Experts of a small language model.
Size: width 224, vocabulary 2486, 78.4M parameters.
Below are experts of layer 3 (counted from 0) of a mixture-of-experts language model. Rows are named router (the router's row for the expert) and show model dimensions 0-223. Each number is 50 + 10 x the weight over its row's rms, rounded and kept within 0 to 99.
Before each expert's rows: "gets" lists some tokens that make up at least twice as much of what it gets as of all text. This comes from a sample of Wikipedia text that the model never trained on. Tokens count by the router's weight.

# expert 1
gets: " in", ",", " or", " to", "9", " A"
router:48 51 43 30 38 53 45 51 48 45 45 45 42 52 59 58 61 52 50 48 62 57 41 62 32 59 54 46 66 57 51 71 42 55 54 35 45 63 67 57 25 66 44 54 49 64 42 63 46 49 62 42 71 58 44 34 49 69 64 47 53 46 49 58 62 34 47 61 44 50 37 63 57 51 60 55 35 37 55 58 58 53 37 54 44 59 39 55 70 45 60 54 70 61 48 59 35 55 59 56 42 44 58 57 63 59 55 44 37 56 45 65 69 74 56 32 40 52 46 50 58 39 56 56 51 66 52 54 46 45 45 44 67 54 73 54 63 59 38 54 52 48 44 52 40 31 49 30 57 55 60 50 50 47 52 52 61 72 58 33 39 38 62 55 48 58 62 37 60 50 52 50 54 53 43 42 62 48 69 43 52 55 62 44 55 63 52 59 51 48 60 44 51 47 37 57 55 45 52 64 30 62 64 51 37 70 36 38 36 42 30 45 43 44 56 52 61 61 53 43 63 45 54 50

# expert 22
gets: " was", " is", " were", " has", " are", " had"
router:55 39 51 57 64 62 41 33 45 52 43 44 41 51 60 59 51 53 56 40 61 56 66 54 53 66 42 59 67 56 50 49 38 58 44 66 34 43 56 49 60 57 51 59 57 62 53 62 43 39 63 51 60 72 58 32 42 59 35 41 55 45 60 52 57 51 46 51 44 67 33 56 57 61 62 57 63 54 45 36 63 47 35 62 60 49 65 55 51 60 55 57 69 42 54 62 27 60 42 31 43 58 51 70 52 58 55 41 48 57 35 39 47 60 64 52 45 65 47 59 66 64 46 60 41 57 47 40 56 66 41 72 63 54 45 53 46 53 40 50 54 54 46 39 37 30 53 41 67 65 37 60 55 54 60 55 58 64 52 44 37 53 69 30 63 66 43 38 42 57 44 57 59 41 54 53 51 49 64 51 33 47 46 70 34 56 34 64 60 62 62 51 35 32 60 59 41 41 43 54 49 33 52 65 54 50 59 62 51 60 56 42 55 58 50 55 46 28 53 48 51 49 55 55

# expert 56
gets: "-", "\n", ",", "ed", "ace", "D"
router:42 43 57 44 56 49 55 34 49 35 54 54 52 53 47 64 60 57 41 51 61 53 47 65 46 58 68 33 47 50 52 55 42 61 44 41 59 63 64 60 37 54 72 40 64 68 22 64 62 34 40 34 52 41 38 34 52 57 52 47 37 41 32 51 66 52 20 57 48 56 52 52 41 73 54 46 41 39 45 47 52 49 52 53 54 64 43 58 46 49 55 53 51 63 29 73 37 59 65 48 61 44 49 48 67 53 46 59 53 57 51 55 35 65 59 42 40 39 39 50 56 58 31 61 59 45 63 43 64 50 43 35 57 51 69 59 56 52 36 42 48 77 57 45 56 35 36 40 50 36 53 62 44 33 50 28 57 50 49 51 51 48 48 32 42 56 53 44 57 47 51 51 50 59 52 47 53 42 56 40 50 45 50 51 59 47 58 48 58 44 58 40 49 46 42 50 44 65 36 66 38 43 54 49 39 66 32 47 44 35 32 43 50 29 56 45 66 53 39 51 55 53 54 48

# expert 5
gets: " A", " R", " I", " Ar", " \"", " Z"
router:38 40 51 46 42 43 40 61 51 70 53 50 34 49 57 57 51 35 65 51 54 43 56 72 51 62 46 50 34 54 42 60 67 50 51 48 36 41 58 46 41 38 37 38 36 60 40 53 64 43 25 52 54 60 58 50 58 57 76 58 56 44 65 61 44 55 51 46 53 63 31 36 55 43 46 46 43 38 49 44 45 71 57 61 55 48 46 48 57 31 66 65 59 32 63 59 15 50 60 63 38 43 70 54 59 52 58 67 69 41 64 49 59 55 47 51 57 57 48 44 50 45 50 45 42 56 45 44 59 48 50 52 55 59 64 43 52 53 52 35 59 38 60 31 36 62 59 37 49 52 48 54 39 33 35 66 55 56 45 49 47 48 47 48 39 65 55 52 51 48 64 55 55 58 52 46 46 63 49 57 41 46 45 55 62 36 56 73 42 58 39 38 58 48 28 70 60 52 45 54 44 57 58 63 48 53 56 40 50 52 58 65 41 57 54 30 57 54 58 55 67 53 52 38

# expert 39
gets: " was", " had", " is", " then", " has", " from"
router:53 47 49 42 61 53 61 51 43 40 56 51 44 48 59 58 42 47 35 61 39 51 67 48 71 62 45 58 35 58 45 42 56 52 43 52 57 46 54 43 53 46 59 48 64 66 39 49 49 23 54 61 53 55 64 43 42 55 40 57 52 46 65 46 45 47 56 32 45 59 27 67 55 51 38 53 60 28 37 77 63 41 52 60 54 54 62 53 43 47 54 68 44 38 49 65 33 52 39 41 57 60 44 63 58 52 63 56 57 58 52 35 45 55 42 64 40 33 58 57 54 34 40 50 45 42 50 27 61 66 36 36 49 47 69 36 49 25 49 43 46 60 58 20 65 47 35 37 60 47 38 38 65 57 40 47 49 51 45 48 33 54 48 55 57 51 66 66 48 39 43 52 59 49 50 75 49 50 44 41 31 59 44 48 54 49 50 47 61 63 70 43 43 37 51 44 60 49 52 34 51 45 50 54 45 66 54 50 36 42 46 70 58 49 49 58 52 50 54 40 41 61 52 55

# expert 67
gets: " |", "ing", "er", "ary", "ard", "in"
router:46 65 38 52 38 35 50 40 33 59 38 73 66 45 52 30 59 62 45 45 53 46 36 31 39 46 70 62 49 38 59 36 54 71 60 34 73 64 44 56 36 56 51 52 58 45 47 43 34 42 66 56 57 47 52 58 52 59 53 40 46 43 52 53 59 36 32 62 53 59 46 50 46 67 68 65 38 33 57 57 44 55 35 45 54 35 43 48 70 37 38 65 55 38 36 43 56 63 44 57 49 55 42 58 48 53 38 42 37 66 43 48 45 56 65 56 47 73 53 59 26 33 45 53 44 45 57 53 65 55 43 46 51 41 39 47 56 40 54 45 40 66 67 50 42 47 57 37 55 59 40 57 60 39 51 43 55 50 62 60 41 56 64 66 41 46 52 41 39 39 46 51 55 63 60 55 57 46 53 44 51 44 54 48 55 38 59 26 53 44 42 52 28 59 49 40 39 39 56 52 62 53 54 41 57 49 45 54 48 32 62 45 46 44 44 34 36 48 59 37 56 57 47 57

# expert 81
gets: "y", "ail", "i", "ation", "us", "ot"
router:32 37 46 47 50 48 61 49 36 62 40 64 65 44 49 58 64 53 44 61 46 38 39 47 49 54 51 56 59 44 50 59 53 60 38 38 52 61 47 48 44 44 54 38 55 54 37 41 51 50 49 48 47 46 39 43 42 53 51 49 50 37 25 48 45 54 60 63 46 50 70 65 53 63 39 52 55 62 36 79 41 58 47 33 53 70 50 62 43 49 62 34 48 64 41 57 28 51 54 52 29 57 68 40 57 59 69 45 50 41 57 65 62 45 65 42 45 38 46 38 61 36 30 51 31 57 49 44 58 53 55 51 51 56 46 72 55 31 41 59 49 58 62 46 68 59 45 39 63 53 64 45 49 44 28 38 43 54 48 60 54 54 69 43 40 53 45 52 64 40 30 44 49 45 52 55 47 62 32 57 53 53 57 63 64 58 41 38 41 60 39 34 58 56 43 18 58 39 62 43 59 47 47 51 46 53 35 45 34 46 56 57 51 41 56 48 50 61 44 51 64 41 58 45

# expert 68
gets: " was", " had", " have", "|", " has", " is"
router:59 46 63 39 58 67 64 39 45 53 38 48 46 29 56 55 62 49 62 61 47 56 53 61 49 60 45 51 51 60 57 30 59 57 45 40 35 46 42 70 53 69 52 42 49 38 33 53 47 60 56 52 40 59 64 41 48 50 25 49 37 42 45 40 61 48 48 61 39 62 37 57 73 41 45 59 45 64 43 52 57 40 35 61 44 47 39 60 46 33 61 43 51 38 35 72 52 53 44 33 62 39 38 56 38 51 64 45 50 39 51 37 39 56 46 35 52 69 49 52 57 46 33 52 37 26 34 37 63 65 50 49 39 39 48 45 50 44 43 52 42 62 59 45 61 39 48 40 50 65 42 47 70 60 52 35 41 47 53 37 40 57 47 56 60 62 67 45 42 63 45 54 52 49 46 54 29 57 25 53 33 62 44 66 50 60 40 58 51 47 66 52 59 46 51 43 30 50 42 44 44 44 37 44 36 47 46 52 61 52 69 49 62 61 40 60 45 52 41 43 43 53 52 51

# expert 0
gets: "in", "e", " C", "t", " g", " ="
router:41 50 34 48 51 42 48 52 52 44 38 41 36 54 59 39 63 54 50 42 57 57 40 50 47 58 38 51 54 57 64 64 38 55 34 44 52 62 57 45 45 56 50 52 35 60 60 65 49 55 61 47 56 67 56 42 22 60 68 50 56 56 52 53 49 41 28 52 43 66 39 62 57 76 60 36 39 34 61 45 42 42 37 34 42 65 28 56 64 34 59 56 54 53 32 59 46 51 56 63 40 54 58 61 64 65 39 38 42 56 33 71 52 75 69 38 33 61 39 48 64 43 53 60 45 57 49 55 55 44 62 37 63 52 45 70 62 56 38 43 48 40 54 63 48 42 59 43 46 55 60 41 52 51 44 50 67 43 52 56 36 39 56 63 46 60 50 44 51 49 54 49 34 52 58 36 54 47 41 46 61 40 43 40 58 41 48 37 36 43 45 65 28 46 58 35 55 57 59 58 47 50 50 49 48 45 42 45 43 53 42 46 48 45 52 48 57 38 58 36 44 36 70 30

# expert 74
gets: " |", " b", "al", " n", "or", "ic"
router:49 59 48 38 50 45 49 54 60 48 30 46 45 64 50 69 60 56 59 34 44 42 36 45 25 40 46 41 48 45 60 59 51 55 41 45 32 58 46 63 39 50 47 47 50 66 34 69 30 57 56 37 74 51 55 41 41 62 57 58 47 40 40 51 47 43 53 64 47 59 40 57 61 64 60 49 49 42 51 54 47 50 41 23 41 48 33 58 65 31 51 60 60 57 38 56 29 38 51 64 48 46 67 48 54 64 42 55 53 50 62 57 38 66 51 46 47 65 46 50 54 39 41 42 47 37 43 56 64 45 43 40 57 49 48 72 60 64 43 47 43 60 53 58 53 40 39 56 43 56 56 34 59 29 52 48 54 44 49 52 38 37 48 57 39 51 49 58 35 61 53 49 68 54 57 42 68 33 56 53 60 61 64 55 64 39 46 49 51 41 43 53 66 49 35 35 49 41 36 53 27 66 65 43 35 58 48 36 32 48 37 40 44 54 67 51 56 56 59 46 57 38 56 43

# expert 32
gets: "er", "ing", "ent", "y", "ical", "s"
router:53 62 57 59 58 43 40 45 35 43 52 58 47 57 48 45 52 56 39 50 49 56 30 50 61 36 48 45 55 47 61 33 59 55 32 44 45 55 52 63 33 64 52 43 53 37 43 52 37 69 59 47 44 70 49 64 53 54 66 31 46 49 49 50 57 46 74 51 49 56 53 59 37 49 54 55 68 46 57 73 62 53 32 48 51 54 29 45 53 52 60 31 54 45 48 55 40 42 55 44 54 58 63 53 55 43 48 52 49 42 51 54 57 49 61 43 52 36 38 43 58 27 44 59 48 60 39 51 52 44 52 48 50 39 54 57 68 57 46 55 47 59 64 52 64 68 47 52 67 48 51 47 64 48 33 40 50 55 53 56 43 60 74 29 41 51 45 37 45 37 43 66 47 43 66 40 46 46 55 68 50 57 47 46 54 40 75 55 33 41 25 62 83 55 50 24 43 47 59 55 51 65 51 47 39 50 47 40 43 44 52 32 52 32 51 49 45 27 51 53 57 40 57 49

# expert 12
gets: " 0", " 199", ",", " S", "The", " until"
router:54 37 39 63 51 48 33 59 45 40 58 41 38 55 63 60 55 46 38 28 42 64 59 60 33 54 35 67 55 54 46 57 59 59 48 35 68 51 59 51 56 62 42 35 58 56 41 66 66 55 60 43 47 62 58 41 65 53 55 48 62 35 62 51 53 59 44 45 39 42 66 52 51 50 57 43 49 51 44 48 52 55 44 58 50 52 42 60 51 63 66 63 42 49 61 68 18 61 42 56 41 62 48 38 56 55 61 51 40 42 43 56 58 65 56 35 41 44 52 40 38 53 51 76 46 45 48 45 44 57 43 45 48 60 50 60 72 49 46 66 74 43 71 54 51 29 54 58 46 51 48 48 63 61 32 48 60 46 52 51 40 60 59 56 52 71 59 56 48 40 57 50 54 46 41 35 44 52 64 41 53 33 58 45 61 29 42 52 52 62 61 55 24 40 41 44 53 43 51 56 50 48 52 59 60 56 18 67 55 57 40 55 51 42 50 46 53 49 50 51 52 45 59 70

# expert 24
gets: " in", "-", " with", "a", " at", "es"
router:49 47 52 47 66 42 45 58 50 44 34 46 38 71 57 51 57 61 62 48 51 65 28 51 36 52 55 36 48 62 48 56 48 55 31 45 48 55 48 47 26 63 56 67 39 65 78 60 47 55 59 47 49 63 52 44 40 50 62 49 57 53 45 47 43 23 51 36 52 50 38 63 66 50 46 51 52 58 47 45 57 49 44 54 52 41 30 48 57 45 53 56 57 55 45 51 42 56 50 49 39 57 50 46 74 55 47 32 59 52 42 65 40 63 67 27 51 40 35 47 57 46 52 47 29 55 57 53 55 36 53 49 65 39 49 61 67 80 47 45 54 49 39 52 45 35 56 46 44 64 61 30 67 49 45 56 47 47 54 33 27 35 67 55 47 54 49 38 44 38 56 43 46 53 51 41 60 53 56 46 42 40 59 47 60 59 39 55 42 39 29 38 42 44 58 43 60 44 55 69 30 62 62 40 46 48 54 51 37 41 53 38 52 49 49 42 40 54 75 45 52 54 63 55

# expert 4
gets: " 199", " In", " January", " 202", " 198", " May"
router:66 50 41 66 67 55 52 57 62 64 54 44 29 61 71 60 39 46 53 25 62 53 71 67 49 41 27 59 66 49 53 53 60 66 57 57 32 57 55 53 54 52 36 43 51 40 61 61 44 53 48 53 44 62 46 58 58 44 56 45 39 35 57 54 36 67 64 51 46 38 42 53 49 50 59 49 61 47 56 56 53 60 43 60 59 51 34 57 49 58 70 59 38 49 70 47 24 67 47 59 49 49 44 46 44 44 54 43 49 45 37 45 41 62 64 52 49 43 55 67 49 53 63 55 51 38 40 38 54 47 48 39 56 58 67 76 49 47 60 43 46 36 59 36 35 47 75 35 51 46 55 39 61 57 45 56 50 55 41 61 37 57 65 44 54 70 66 59 38 42 58 63 37 45 53 42 64 41 43 54 46 49 60 59 65 47 46 62 44 55 59 52 50 43 54 63 63 46 52 38 63 59 40 59 61 63 49 62 60 67 45 46 50 43 47 43 48 43 46 61 64 45 47 65